Below are experts of layer 4 (counted from 0) of a mixture-of-experts language model. Rows are named router (the router's row for the expert), gate (a neuron's input weights, with its number), up (a neuron's input weights, with its number) and show model dimensions 80-159. Each number is 128 + 24 x the weight over its row's rms, rounded and kept within 0 to 255. Numbers have three digits each.
Before each expert's rows: a language model's description of what the expert responds to; "gets" lists some tokens that make up at least twice as much of what it gets as of all text. This comes from a sample of Wikipedia text that the model never trained on. Tokens count by the router's weight.

# expert 24
It responds to: "el"/"he" pieces, pronouns
gets: "el", "he", " ", "ir", " He", "her"
router:144143110121150117116138135111150113117137111161141143149123098132101116149103133134128122112114178094106101165136154090128107121141135131122083131141145135180118135110083142104101134136167144106188166145140140136112128111141147111132124142
gate0:157127134102118156161090140072128164079115153098187123163158142137135177089108113109103157118083126102136125150096120116172122116096095105106155107104172125128164084180117132119145083129126132114137110139134126121138125119127118130193063109
up0:091102112135095128145148114105127171115116165120125102119125070112134128132119145149146137137096165102117128185102150111126135090102089115084096099117129112141140092156119117130147082125152126097135143164120125108123131152083139147154109117
gate1:139148093124141135098150128141123119113130142129139136157132174130103134118130087144171135138100138118099161108114143117166167191137094062116178114143106145143143174081184102163131128110119135147140125144132161122121110154109108128127151107
up1:095140086126148106129104142127138131120106154143131132166116153164096163118115132179101163140107157146139105118124121108124139179096071108116122092129090086152148146135163152098140099103155091128162152139088156146104119138105166129134183161
gate2:136135098105152101120139102141132126147110100129117163125115147172111140144122144140110168122122137128071112153138122111124119125138090155107144150109083124161147120080157148101121149087117194151148130150114103140131119167103160172156148111
up2:106147130087121114177145103121145114156123135143105177084106140183077157141115116159102135110102188110065120138139153145098155116139076155127135138151127129149139149076142144147125145126132155142179134167139095153098104167146149179135148147
gate3:135111124102128143123108093147074104104154170115111134130176089088126107134161130152132108159128128125106143079146199117108155157132186118165128170135108175127089124118114157129151109121094123139122118094168111105135108136103074097113116100
up3:093148099126123153122141128121162142136122142114103119106128171155118142144101131089125160115140115100174166170090090142143094090151093127129121099116149142125173129134123164109121089133168099168138148111118107117142141127157178131142155130

# expert 29
It responds to: "en" word pieces
gets: "en", "er", " the", " Gre", "ing", " sc"
router:140135119147155125053138106183124140104120119146103124185166109150134149107122166109147134126144126096107105116111127132128168121159117150144089139138129135131151130114100130105143136128083138175124136134092094139124115167196163137128108134
gate0:139138120109133088137133122126120126091172162135106092146113101143126090119147123146152115116089192150098116156149114136150141118119145133108110165095111137107093122177123119135133133159104143157120116147126113160089162167127102147090113148
up0:079146133132121115115100116115143119158082095119168113127136164130145128126142150103129113137137090138133133134090139124140144128131128119110141077176125100163135135102148149148109119118149131120112109107122154089146110094110168099144125093
gate1:162099122065118109141112120135133117151159137112140132127130179150123083141152135156163125122135126132119121125164106099116113162113155144170100143109108121125111147167116134102151161114132070123150145144129169081129169124154134128118196119
up1:098149120205141128121148105102105101119135084180162140137114090116178157116112130105132143151117121137117136120112148177148130095130108091082154133107149144120152128071120119136135123130117182153100132113119120176107050136128122151119116106
gate2:120100115134142125133134143121142131142097140194144135114094128088124121179171132131137102116142140164141127140147174108137114114120143131150158133111120138140104158116160125120118125125122166152080107113127121105136082140124101105149121077
up2:146149150118105146150152139108109101145178130103130157111142120140118140109125121143102165119117103122097155145102115157154143127102136120143113140167156128132133132062168163160083137153155156120169136118134111159123157108140092120134107169
gate3:146194131079125157142063123117177155151140148072135193112131151111086117141122096176105136151129163122133125131067155110145134153113152095101138119085153133153126126153122099137151125122157085103156140107100091082101146152118165114137139175
up3:115150134122152099130107112110144111147118115150109090120118169088131093144185157143126149120149160114126125135119097132166123114178092112084131134110152128150178117110167127126129102141099167165168156158110105115136116144128122125120164129

# expert 15
It responds to: Table row starts
gets: "|", " of", " Fl", " G", " P", " V"
router:146155186136106089088095143140123126127137084132108127157157156151139150117114103109131123119125118145124153136157079136125143120127119128160108108148153126161131114145170116153118082067124152102099145118161154131152124110143163098137149103
gate0:100120123140142157120156115141114112144157152118120152103153130099140112099114069152055152124134104129098136101145148128107136136136157120128201133140141201132104137052123161097100141172117127139147167100178105143162153116147137094113097152
up0:125120155133167151109150150134111107141149167133154106136144125141167101109112079136101107113181119130141138119122123143099148118107153150129163127154188199159114108097088114109071126105114126133108161102156125124156155118163159108103093154
gate1:126119124143113127100124142075157098127112151130148081120096114096130115159168126139108115148097144128165103117092120098136158135143145163147184127143104101130163128134158166138118132089113150159115098127083153193089125101130139181127114133
up1:126129142143157139135143126161098160131145080129128150157136136138155103168131124128140112131144157096133120157109118131158153088156124121112114122127174100187105089131117091120099177140144164130153082145156151105114086155116149139107146115
gate2:126137104172159140167137102127093136126151170143159143130124143109175145151142159118123123120127161106144146106102127139130119124157165145086127135131076093113156129143128124103129106153179107136113139101149110098152119102102088109118108165
up2:133152166109109144084170147130153141131100132114149125124126070118120144063131077142139117145144092129099126115166169113138151164116110133164151148138123153100093143149103126119091168128108141128138130141102152136135166175155159156149137113
gate3:114118140132085135147093113095124155126133113121153161137121106093162171044136131155108138148135117115136118133127124110118135126127169161134098122105106117107112141157143118085143122167107097148113150087152124089100123122143092134156128108
up3:116148192151107135159131121119119125141123092139134159073163094093103168112108139121139114179116110134105109119116105127168154128130128136111114115132125105112132124145130102122137140139104156136116118106139137118115153104123122137108143132

# expert 54
It responds to: "as" and linking words
gets: " as", "on", " became", "ly", " including", " As"
router:115147102121173147144133093104099148108123131161146090152134115141090098117143121111160143134127107131184168128137148157092098068113091115113116090194137132097154140141121127178118148116136130124089085120104112113122145096139136143095117137
gate0:108120086137158111145148135147100115096126122134132128116083133107130111103126112100130108127153135142124087172146090154123135156097142099138065136135073101150091152121155081146093147156119115187140107103135157124090130168120135073128133157
up0:115121107123137109143142157139151127121096140093118139114100097116104125105117115110116119065146120115140130152110117173163165150124125132149108124133123096137076154122185066152076155134116133155111127134132138142071114137131134133084128130
gate1:167113166116114111104108118133154175137147105114093151139144111131099129109120097159111141145133133100138140130138099092169092150088117114147160140111102133132096151095106167107121133137087088113139153152167152100176105155134097144103181125
up1:160164143085101132125109117079138151116154115107102132145127113132092108142140113165137136148081127117134131142149126099159070162086116107089145120129095126127101119098134120089142147149109075109128147119112148099161114177146137134132164165
gate2:072128160128100143085093111139159146125131130142086123130163113079156181167104102116112133163097160114124125091125077131122136141119118140127154176125144153137107124110167146096112107131139104138165165153133088115154145137123115155111143123
up2:114122104132117095134184159129097126165132147119132138102104166116144135116125127119094118110147156127097123134134151087138117127108118148135088129108104124147112142145113109172164108149133122164138153096133124157100126162105112118151141134
gate3:120148127164121131084144148130099115106111138111115151110175128075143127109080152112125143090108160153139152147114110151111164129110077143156066135111096140155113177156138086130075089142149115170127118119098146139103136126128158125146088116
up3:126133136107110103129128125109115118170139143149112120158116151204169171150109082155068112150132117110092111149130124116139116119169131136171138174107174133137105135118152153143181136143142133119116132128138102139143123122099079150157144109

# expert 13
It responds to: Word-initial consonant clusters
gets: " gr", " tr", " Gr", " cl", " b", " qu"
router:168137173139120141105132140108104135162152077133112156106131100096129128139147077124136105141131078150085147128114082145152125125112143127146150142096129122138127161146132152146159101143117151110102163123142106048097156123144116121167151131
gate0:110093134141112121077145187120143108069130161143133174135148081098128127131098098154124108119112138105144134116083169109122198086119146103141125140168134155097111141126130124109171084042114128142135126140139104148118116121133133124123104155
up0:149108140122118142091174160109091110112168127169121118166124109098132110128127102172166139147149127111113155118113104106073141093148145117086119155115116187115119135107094112085149074105081115147122147147144113165128109097151136136124101138
gate1:135118107062104129136100072133093113132170135098162145154117104125129107130132088110138119084145112085130124135166172094128093120085148138140085145088098139134106162121064138113101170133131109126105141110107153116126103105153140113149110128
up1:151125124087134169108096081120114134106149135109156143148105094138112140139143108104106119126170104146107130104158138078112129138095151122157074166118094162068134097134074133108140194147185120122119116083081146119130123113124153123134133147
gate2:123133100109130148118124108168167146123124084087147190145127121150146127102132134099154128139157105130185127138147152131143111096109129109103105149121103149103156130105100130101149122141094076146144102130141118117156091085143138188125127128
up2:087081117108113151116105129109137152116098149124122112148107096113151166164130144119145143144123140149157142107082116102135123126143115069119146115162102158087143115088132115075163131145104107119141117133132082144124157152084118136104154167
gate3:122110128101125128113134144100076116169128144134120134094121121087139146115113110130131110121129141141119168115040166119135154118173121130131113100137102165149112125094142122163126153091130167166152156120134108115113119129134101154135102160
up3:142114136114156144117119133168111138138154135145133155109141155120143098128150102101116135153173130124106142117117126088120134116137115094115094132139125157094118093132079132172171129119154184133120167145127137103110106069133078120153109111

# expert 36
It responds to: Nationality suffixes "-ian"
gets: "ian", "i", "ran", "an", "m", "ard"
router:118152132096136115152086119091132122139156103147101163152107099116176141132120153145121117150149114126100125154132137150096111150109128122115124119099118124114093095137100102154134106124141112192153066149133128157121105155142156100156130140
gate0:095060107104142100133118132091117113133125129117156098103154113145129081094120129122149095114120156157130141144118154098107130121162134195119138118120091094150112137132130121153084155086129108111112116095119096142138126091108121119142114130
up0:138154145164119109151130110169105123099119082190087153134106118082145150142138153123158162133174113088105119112147132153101126105105164115173109129117127149107124133144118118121162104197119152161106133136160144110143110188162125130111106116
gate1:065136139102116106154132130153159117163158098146097113103139144089124129196144125202066103108107131141123128120121156111103097108120087112159117134100159132166142101137155131149133118127103141184128145111108108158136142158140148154116106091
up1:160120115166177156120130141095096152104107134148144140135112096131135111091143127042190136146088140129090120136143121125157128151118170139110139139157134145106107134108111125107153114124128097092097132108139132100080092113120129102146132185
gate2:161139120131119115147139159117146136159168145081086120105125135098076101094153119125119101089148173135094162105125128089100138130110106128116135089158151109180124125123158171160140110092121106093119131106129143104143161126108104126143149116
up2:146114117097116141113116121163122135099120089150150154141136170147099164117104115155122149154145085152128096163098111100162132120145123071093099134140123107125147151121146150109156107142125119142199135130165138164116129139081114121065151129
gate3:182106138125140192091104110127107164123101177106150168144152116137087113121154109130117099156134138151147153147137130110096131137134079126114087145145158144147149132162110124128148096125123136097140108113117136123145114141125058091127146128
up3:128165122115121158142138127084205128131123125132119116151145139115112108134131086101157109163147142116157153156076167150130154138127104155104116146144119128098149109145130146138134153177157137170141122113100120118105088151128133120142102179

# expert 0
It responds to: Early consonant word fragments
gets: "h", "l", "all", "ur", "k", "ch"
router:143099143155145115138151139157091135142143120111119163083155097126164087149160080142117087121140136140114116135171156133106109125134131139138118181154148143129152161092168137102139134133131098164141145128167156139136115113115145103110167124
gate0:140138126100136140087098130144147140103117133142121122170125156145088132159108119159142087121079107113103134137124135072125147161132159095115128124143123076158125104141165097130153148124115131142147130116101128050167132127058155147149126123
up0:178146088158146089160157178111096108138142121122136144121131143115161156065140151110095142114173177120121087158114136142153147100120100149107135123121146173155148174135133138142180095130152161095112152139137134160105142134126091132095106129
gate1:133111117142162107126120109141127145150158139133117168131153145110132143122083170085138175130140179117133107155141137132125130133110104154098131086157145136162152118159142151158165072152160156144109128119140129100141082079117122099161087082
up1:160142134120142153147132174112119115107124112157124115149110123147118125143146123152133112120110117154118152122109129139125131105139123123148132145097135135108130140106164094156109165119082143112097096110102107141076145130166079145098135177
gate2:087079137121090095161157094137138147099099117162127090142135101135123133106113130143149153123134089138106149109120151087128142140166146138108118098132062126082093133186155134128149135170092100137145100147134124132131103179132163140130129120
up2:105100113152125107136116133159086113140114159133128127095123145117126127106108131123110117122131117117112148112091148124139091116184157122146148128116146114097126116113102114174152100141147149083122113143182124136137136090126105154055117164
gate3:105085125124086071152142111120090126095148111142121087130116141085119118123151183141139142174122101158101121109141110119115100132123120104125112136130119095108128099145111171109147161176135098126131081105130146130107082124109121174140167138
up3:123153099166125118148104123093133079118096133152149112104118126096109149131159128164127102127081113140086125121140111123115139094091116151102074131103138102172098143132104107126184095118128132141126133102088126160078130161130127128104154147

# expert 61
It responds to: Hyphens and list dashes
gets: "-", " (", "/", "–", " \"", " -"
router:100154132133132101122124148116135129135174142158143095140133101157138121148136114128149164110097100127163159130164132143137131127130094139156144150153166124097113128131099118129134142150110152101173126129143114131139072146085105100137094113
gate0:138115157128135138148121136154130176132106133110122145095116116108144125146075145159115112155101124131140119114097119117166164159141167143157130123091146169150111110142157168118149134096136120130093100109091114085141165139126112130074161153
up0:100147128147184106144112104148119117163153147122146128123105092142129146149119141102127173098122128097132082124155135114168177161136127167135147173140125159125121129125104133100157138160135117138146090099128126065156107175093111142074099107
gate1:155104105132099119139174149132146124135125112105099169111135149109179164096131108134128103163105145115110138105101123153149138129173158107098138115112119125157118125122151141120153105116115130159106135139118140109120136121146111187058147141
up1:159117144122128143135122110145066128099093119118151140125140154114112102138132151155112107150147119139101106141150104096109120148082148116179098095100120143124124127146160137170111139106172125093096148086095116141100141153148165110172162136
gate2:109061099160156146116103096164125137198112164126110144106161128112087099133128129128083143139172098144145081099111134127130109197111132161147146102102082164139095087152132111132120126102136109147096144133145095166091106091135148127159143148
up2:140180124075147069167173128123153142100108098136105115148099132144153134132127079154158106138129181091095165182117143149119095071135139110102116127146157165122128166105122152126158106138136151137138143127123151111129144145118140144117168143
gate3:180144110144149127145143148162104109159118128116129109116102172094122113146112158107122118118128154067086130086132154125155109132161120153163162134128139145145160157125114165134135133131136145113104113122110151138139127100178106126119151145
up3:163125159119163123128120086123104127164133126139116112152125145144127107161132139127143147121122104081157153073161120150152084121191092135139175115131148185140129133092141137149139105104113136111106121135105134148152136096128121111134149142

# expert 28
It responds to: Letter a after consonants
gets: "a", "au", "u", " a", "one", " ("
router:126155130147091200156141104110129147094136112085108103173140124130098112182193118105105115152134140157127128162137126156153165154137138124088161190131147162122106104118117121143161128099116106117163134144124123148090113142104089106112134100
gate0:127099114150152117136165164163081115133154143106158147071134109127119099143151118115159105141152100139136124123168119142179101103120127150167103152099164143123186166116115117136113134142089107132142120132171130141127133122155101111106175120
up0:124101139117061150115090120147136101171107159171088149184158132162144142100136151126109124132120101095165136104124124100118072123116082136142091136161132114120155118142099167100175140106168130109124101105101129122131118117114168124153136115
gate1:088110123113099136154073118161122131099180162190131126142127130139110112099150138119133094134119134150143120162117130133129108141112143165125124120160112125131096125113124096092133163132143139131148073141099138063105106097138129133147126136
up1:097103123092138134136077161119112104064111172153134130138133174150119115144119119191094128097111107142126123138139089100084136181090177176122136137141163120160091116162134145114086123116119146090140098134103130093150136111141126102167112113
gate2:144143153150129122122193136163153130129101092144131117137120100073121146121125117128115135125140109135124120102126100170137124129117181104131140174124104121140172151126139078105112104154132148111096153134093108106155135147102144129105088129
up2:121113122137168145095096149078152105120113113111130104136141130137160135110118158126111108094129153116138139163144110096099145125084082124157099150157124105119117117110128138163105144084199139119128089118101137122129130099141128125133124145
gate3:124155162110154111130122094097156129115144154100208158119120141147110138087139154116094143103088097142110133133132150156147130165117096154126158106127148105148120107128142122136103129141158112123177137088079139106150100105163139105181088123
up3:141118128130119123131144197126107101144106106123128113105137127133137172132112108153185106132133147096106146129121146098107133086149157127109081090116105127155136145149136157109146104142160135160103119177169072144125148154099133125123126152

# expert 50
It responds to: Plural and final endings
gets: "s", "ct", "ts", "ors", "ies", "ions"
router:127075125157109144146123100107111127079117161152164165085122131148177116097143160169102137098107132137132148142127131102153128090154163149102109097111092126132127070089157123139146145148106102114146130130150163144139162132171167151091128172
gate0:150143145124135096128120137108112147159127097098108105095161165093107137139093070086118102151173141143151104161129159114145133130114140086143148126083102125139135122137142127144155127103140129145072123111141117119095107084104120141126084102
up0:138105124149104124117124124101144115155117137087105105086145159168157075106123114147091150087158121140163113173141162112115127111133140146125116095122110159153125099134140166130151123116091132123134144106165150149123124134151164150138120138
gate1:136141105144150101132179132106164094148085138150152136102127116096128111146114120134137116100160113144129135077150145153133086160143118114137149148074136103108134115154106124111148103154144156126098102108166110135133113121108148137140106127
up1:106146149153186103135118114120096101091163126125148075163107108142141164114098159137102104148097146143117141106112117165171141095102150116123111136143086124119124122142145133160124130119149099120075124126125121146096091128134097120138133148
gate2:114124154115108150083131148120112164114112084145175097141136134076129129113139081136125113143122107115152128150128121138177135123144127100090123159154109154057180110144110148139095124128117112141133132140068139128144105123095134083134102133
up2:130143136129129105163122171100140083147134146126078123122117120117106133127102167114118156138112126131094146125068081119104126132137085151140083095129158088176122181126122138103132113127114135119148122138113126165066117137138113126128175099
gate3:090143120122148104148118143156142138145096153157133091188131123132140150136114156123118127156135184144134082134117101135092173137138118154080088116108107086137143155167156140149122099081175120148137104089070111133124127061143080135143136101
up3:106144133111093162137099136122165113138123146139116125156103103113146143126108133107077130155125160112127096165113090090124172142162123139124071100179121116132146139150136146135099106098146103139158142108145117148096137110140118128123163143

# expert 43
It responds to: Possessives and pronouns
gets: "'s", " his", " her", " their", "'", " its"
router:111124120138158172130120125092106105125145088165114097154086168153115116139130155125119123134099098132143119152116189132142125123147149100121143119129157133122122147134110112145130142065126193108142116137102162105119131106177155103139152110
gate0:120120122103128126172117134083072146145133124142139155129129107110106136128118152099106164125092078105131159121145122098124105137131179182125136108091123116095157160145103129116112122123163080111095131111125131134126128135125154143167108176
up0:170170126182126158095133166149130099140119119105157126134143155124124133086140126161147094128133136132123092114092170116180163132126087130151122122182156126132173139124157143115152118125103149146129124127119121150132130151114115105112123084
gate1:101096125135137146110136109194144151133117105125137106126120129068119121149142128126119158116145106167123096141127117151117088139139119147149134114129123128116126091108138134117128081128097134148088130108134119116146169117142136104117090082
up1:129126159133138132131133108098152153140155122151162095140122117161130146110148124133138152115140085167150071117091147108116115154134138153123176128139128097105149082168154187085059117130095108120095157149161130124139185116141107134118094116
gate2:120105152120085134140123093079105141127119121139135104107122131129135144122100142108114126149141145124104122087140126139173111143107130132180140132111110157095132138194121100172142083123149069146108131068124116143092143145139124133129112157
up2:146135109140120135103101103135096117121135146120091137127122125127133136136115139122134141147153090165127128110141147144115139104084161084199133100111094178104126149190108121134153105105124109134108128085110141119109122115143099145147164146
gate3:070112144099138140105123113164110124091144098092114125114150099118122119137140176135133147177104121102138163113130095114108101109125062107116129117178150146149129122124147123123093135121102129147167156137123145149104150124088094106128163112
up3:106124144093133098085119150126147147120165096085095083112117143122138078132125125139110154099093146096123115128128128128083114124089056132083164107179137124163107102111160131105124158132096117110145154145096132106131140112112127086137106151

# expert 60
It responds to: Noun and verb suffixes
gets: "ation", " of", "ing", "ations", "ed", "ment"
router:146113099104090131128126112148127160133139142123152132169116114138130160103096106093122118135145160119133141110128140133111136112144150106086124119125147131124136116166096139153108115098123089085129095104094119124124083117103168172122121193
gate0:088102115132178128133116154156206096130114133129113095129124117142093127114137151091112122102101146122148141118090131129097145131157134144126120098154103132137140128167112142166131131091122105142127127092100127142111151105131153144154127119
up0:132116135121136119105154158134186120196128128123110111114126131119072166112129111102108149140136104152127148112082158119134148113134165103108132095156097136121131107142125138155091115109099091131117136107099104152104137140141135178179148143
gate1:046077132132100146159131176143121143131116112145128132144150145116117164118112138158128166173155115126129122093120133087115093118138132107138131120117147139138187131155120139106179099119148140134138097119146105107107136151136142120131156093
up1:191150108097156092144098135115124149133132137124122122112089117122160117130120117186148086124119109210140092148080134135160152143090110192123112122153114137160079121125135186149141134122130125115130173137111131157131113111084111121139109152
gate2:126136164122159134133116154118103123086129149129131159081123124136140165131102127137099126127129092114123101106148111071103160145181139160146149147140168121127109150129145166160120123139133162127121124117131105131113183129120133093107131111
up2:128078114111172103096101116178130147090151156127148165114157108155105108117109077093104102106130144107156135140130157117121123125136154134148148119126188133120114125153110158161113119161098149131116091116138106095135137138128123132152103172
gate3:139137105157126144105135155157130130133123187089121173119113153117128134126140115117100100136142110123150151095144173121138169123143166164117117096150116110149136121108143095113133138062112126119106141121134126107134156119169113148146165142
up3:168138106119130142119100144099099103115136125104135123143139106138124115113127151113099175119163146115122144113098107158135094144161086080167162146083138141147180135129115108141093127110128159111138127139184128183101112140123136118104106138

# expert 27
It responds to: Inner syllables of names
gets: "ur", "ik", "av", " inv", "i", "im"
router:143086141125139129158141166121141113143160104101139103127099141141140093177129163140116100111124111109126105134144085100085115132132116131118124164108162116159141133135121119132118123096125142099128114149125155176156091133093133125131140136
gate0:079103170129084142114128145134161159147134137165172115117138186101148115115158134132116131092117156111158109138141092089089137109147102117118114122107038090135146116131130121111113132130149120089111138148116120134118157113146150141119133137
up0:136124083161144145158127126152112147157100137095110112105123109130113107156120131121080127107100119119156127138160139174151154122098138157117155137105143097131106127123155169141095127091122107162107083128119132143202148143136153091153139109
gate1:105132103166144102150162115093110117116146106128125151127110121153132152122122134110158185145147093163153115136120153094169158117133125139099117102112115091137146110070148144150089156083146151145100140105114117132107174174123143142134106117
up1:128132087132114159118106085132122180184123112132132172103163098148140141118148094096153143179147122133134133143144166138112124116141132106106117136104129185094176121111102130146176134126161139080116153110160121106128151126157117098105112144
gate2:114126146128139114133114096122120145109151113127076106126159128119115099148127158123111109121134073136080144119135155115130131102146124138102128102123133132145128081171131196164156101145124118092134087148140116099200076099158146158138137132
up2:097140135123118123140109131115122122132123141141155139067151142141135118142127147139118126146071072143128114157108140125110139145147117155103102102120148079125118101116172157125183124133149153121142097101125115100154128114123184134127134139
gate3:150110130127160148143107123156117128135122172145097151122164114169116128163084143139168100079131129123111120148139101095093121146108161180088115164124143127144095151124111129131163151142170151103115113145146118125106132090111144136119151138
up3:148089087101122123100168096129160093147125118120167115082115167146136104130157156147159122105105125138098141161130125134121115120101176156136135131132132147146126097130087140117138135152149141130115130095144130098146131109102181153095113144

# expert 16
It responds to: Coordinating conjunctions
gets: " and", ",", " or", " &", "/", ";"
router:138094123140103136126131127095102077121118113129137111165144121128123141117108059088184137098116128078093178097129065158113148140118135124102136131129113104138132084106099118145146168164112137117133158122166119144165107107139101137137145128
gate0:124108117123167160116158090165142138135154144096106171129123099120130139151143118159090147132135148137159142155086130128119091109118070156159104147133124136120160125188139128128121088146119169135110123126121088112116144162144125125106107131
up0:126096077072082129097081141129111138114162132096144135121096149127129080165164131157145162129152131138133152185097142097112128130177094076126076151139117133154123143121122134105136141085129131139124109118137107091085137140088135114144138096
gate1:128180108099112100137108158128156152156107095152153153115109158157137053113156160117117152122125125150123139134080184111171115127167156105148139107148124126112152142149137116168123142145125123099122105134145137158104133111103102112057168155
up1:110117140125141103121128142143147169111144145145119148110139091112126165160163150149092130119104140139124159161120126113104097131128108177180128151120075095119107146136153141122132107110159148167161096116123090112109147166151133107117149109
gate2:138111146141105131110126153139128111149063095171179145110120094117130081119093128120122130127125112133101094119109121119105134083175163154115164146148127119098097138107150078123115140111106146130144124159127161175140146148107111136131143161
up2:097100143151139122140158114153128165133184145093089115141153134101134143136151120167129123094151156130133162161119170151138133163109120149133048131113087137172164146155151128163139131141143134111132128086154077075108116108140153139105109106
gate3:116125132152109124098127148173143159103101164123151179123113109101148120099114143102145113203137117101141155139110136124176160109109169127145149162130087144079155139154130125110133128162137176137151087128143126111097139121106108141127086124
up3:126178139085173147135096147095111133169138088083079099144089159140103119096119145144125099099145105133139133121146156112147162143157131134128123129146132164144105125131166146155124111101121114091142104143097137129142143166060093116122147179

# expert 49
It responds to: Word-start n, st, ov
gets: " n", "ov", " st", " St", " Will", " N"
router:118167130135144135121168116102177117133172120169138131089134111121119132184140130122128125117163094103090124157109108168109145173118135157139111122141113089161092091117126086137165117121133196184130187124148125122159123131109121125138126158
gate0:152102100089126147129103140165137136130102151126150118157092129133153106146141094110111116120110109163113149140126098092105147088088177115103124157126109194107114137129094152136148148126149098149098122084097146079095166117139153145147107126
up0:119126117139135152096157121111121109103184142152111121077153129140100103140138124173156129112121108151133134151081126134108138155102164139138099156127136097148086107124090113112138135122128127120132147110159110109133137131111124141144161116
gate1:138114158153112170111146117152136157134124149109108102114145085112117137119108126135088114135105148117128146118113162122106101095116107126134110128097121193142124134159124156194165065076109126075105111133144092093077161139125138146079119153
up1:126126119113141106123097162130126143153093113119144148172123150147163124134152152083138102107143116123126149112117151117125143099123120140122149135131098090141167123152129131081129114155145123185144103141114143149142090112144161114174136119
gate2:095076145102117109104112121139106080109129139140129144137125126135183118117118136198160117136118165128150108099131142134159153117118148135094137136143096151137111096164148141127126155185163111148151132077113124131101092145142087078136111135
up2:085077162145128142088100132173122111079147159152110126118149125114175098116155140183148094131101158146152129091090136146155176132108136120131130151117108136111100096161134116119142153147123130131160137104113129117146143106139098106108098116
gate3:113139118107163121150155156108141105114132149121126125105141126116115120145110120107129135086093149069158139079147132140123140105129089134136135133111101144125168158170096126132089175100087132144118140155072124151119165116141136165130124126
up3:129140127101185121130170143118137096142145157081127104117130119158113107143092119098096149084110135093159130064136100136136099136127101127143169128109103133139175143143098135104072161107106131125106146154071144162141153115155135148143143129

# expert 21
It responds to: Prepositions after verbs
gets: " in", " at", " In", "In", "ing", " with"
router:119156099107153158088161137119131139114124146130132111119140128129103111116142090123128187081164151114176121101126107125113142108139150124135145117139173107105107083116162090108125120118142117112083082102126150116151079135190161167121136149
gate0:142097118163094116130158072157159144133110100115141120117154131145148070128141153105110101137170120112111103116158131139112141121114157124163153149118156108111078123110101090122096131110141129137111140132103118122131139129128142121137127148
up0:122128094141113153132136092131130068162155118124120126123137131122094091131145125151168114125141134166132138116124102106097138132106153143177153149143109109123079162090131111116132171135122153137105146124088144119085160152164149132135115114
gate1:115117117147108134068152094105102160148124120127102074122145112115107102139131114133147129141119102165159149123132084145135112101088134142114103097147107084151133104093149136078147157131150147095138165143126134134146144147125168169095129120
up1:158158122107119127138122134119103105121119115112147141172110106137124141172135158142094115114141103122123128158128096140088138108156124096143133165080163162114125134139107099143117115092082112135121102118145133151149130129132113082144129147
gate2:162105141159099125119125094147166109122114137126134115132105156105161106164144177116085121153144118143144136142119098155116088091133135159156103131120123133164106132199118144121099091087081176107115122091123129117142148091109130099123103148
up2:113143120114118140141138163092105165123120083125109131112136092091131141077087100119145133097112135119120138149115152135124158134147104113076136121156110128129158127069138094126129152165175079137153120144134125158127104135131131129122135098
gate3:141123128145165124130129088147127150135130131159112129139132144144139139140133156126152143110095120137138083124156198150119127128149124180121103128118085097105098129162142100122091116142137145104113106079097130109059133148130168159110076139
up3:122124140106126135135091072142119130131119157126139105142110131103140119107131103131140132129093097184120128143147152146120176124155171136137076112114088105102120132147141113121153135183150074102144114105133140084136135146134101123091142097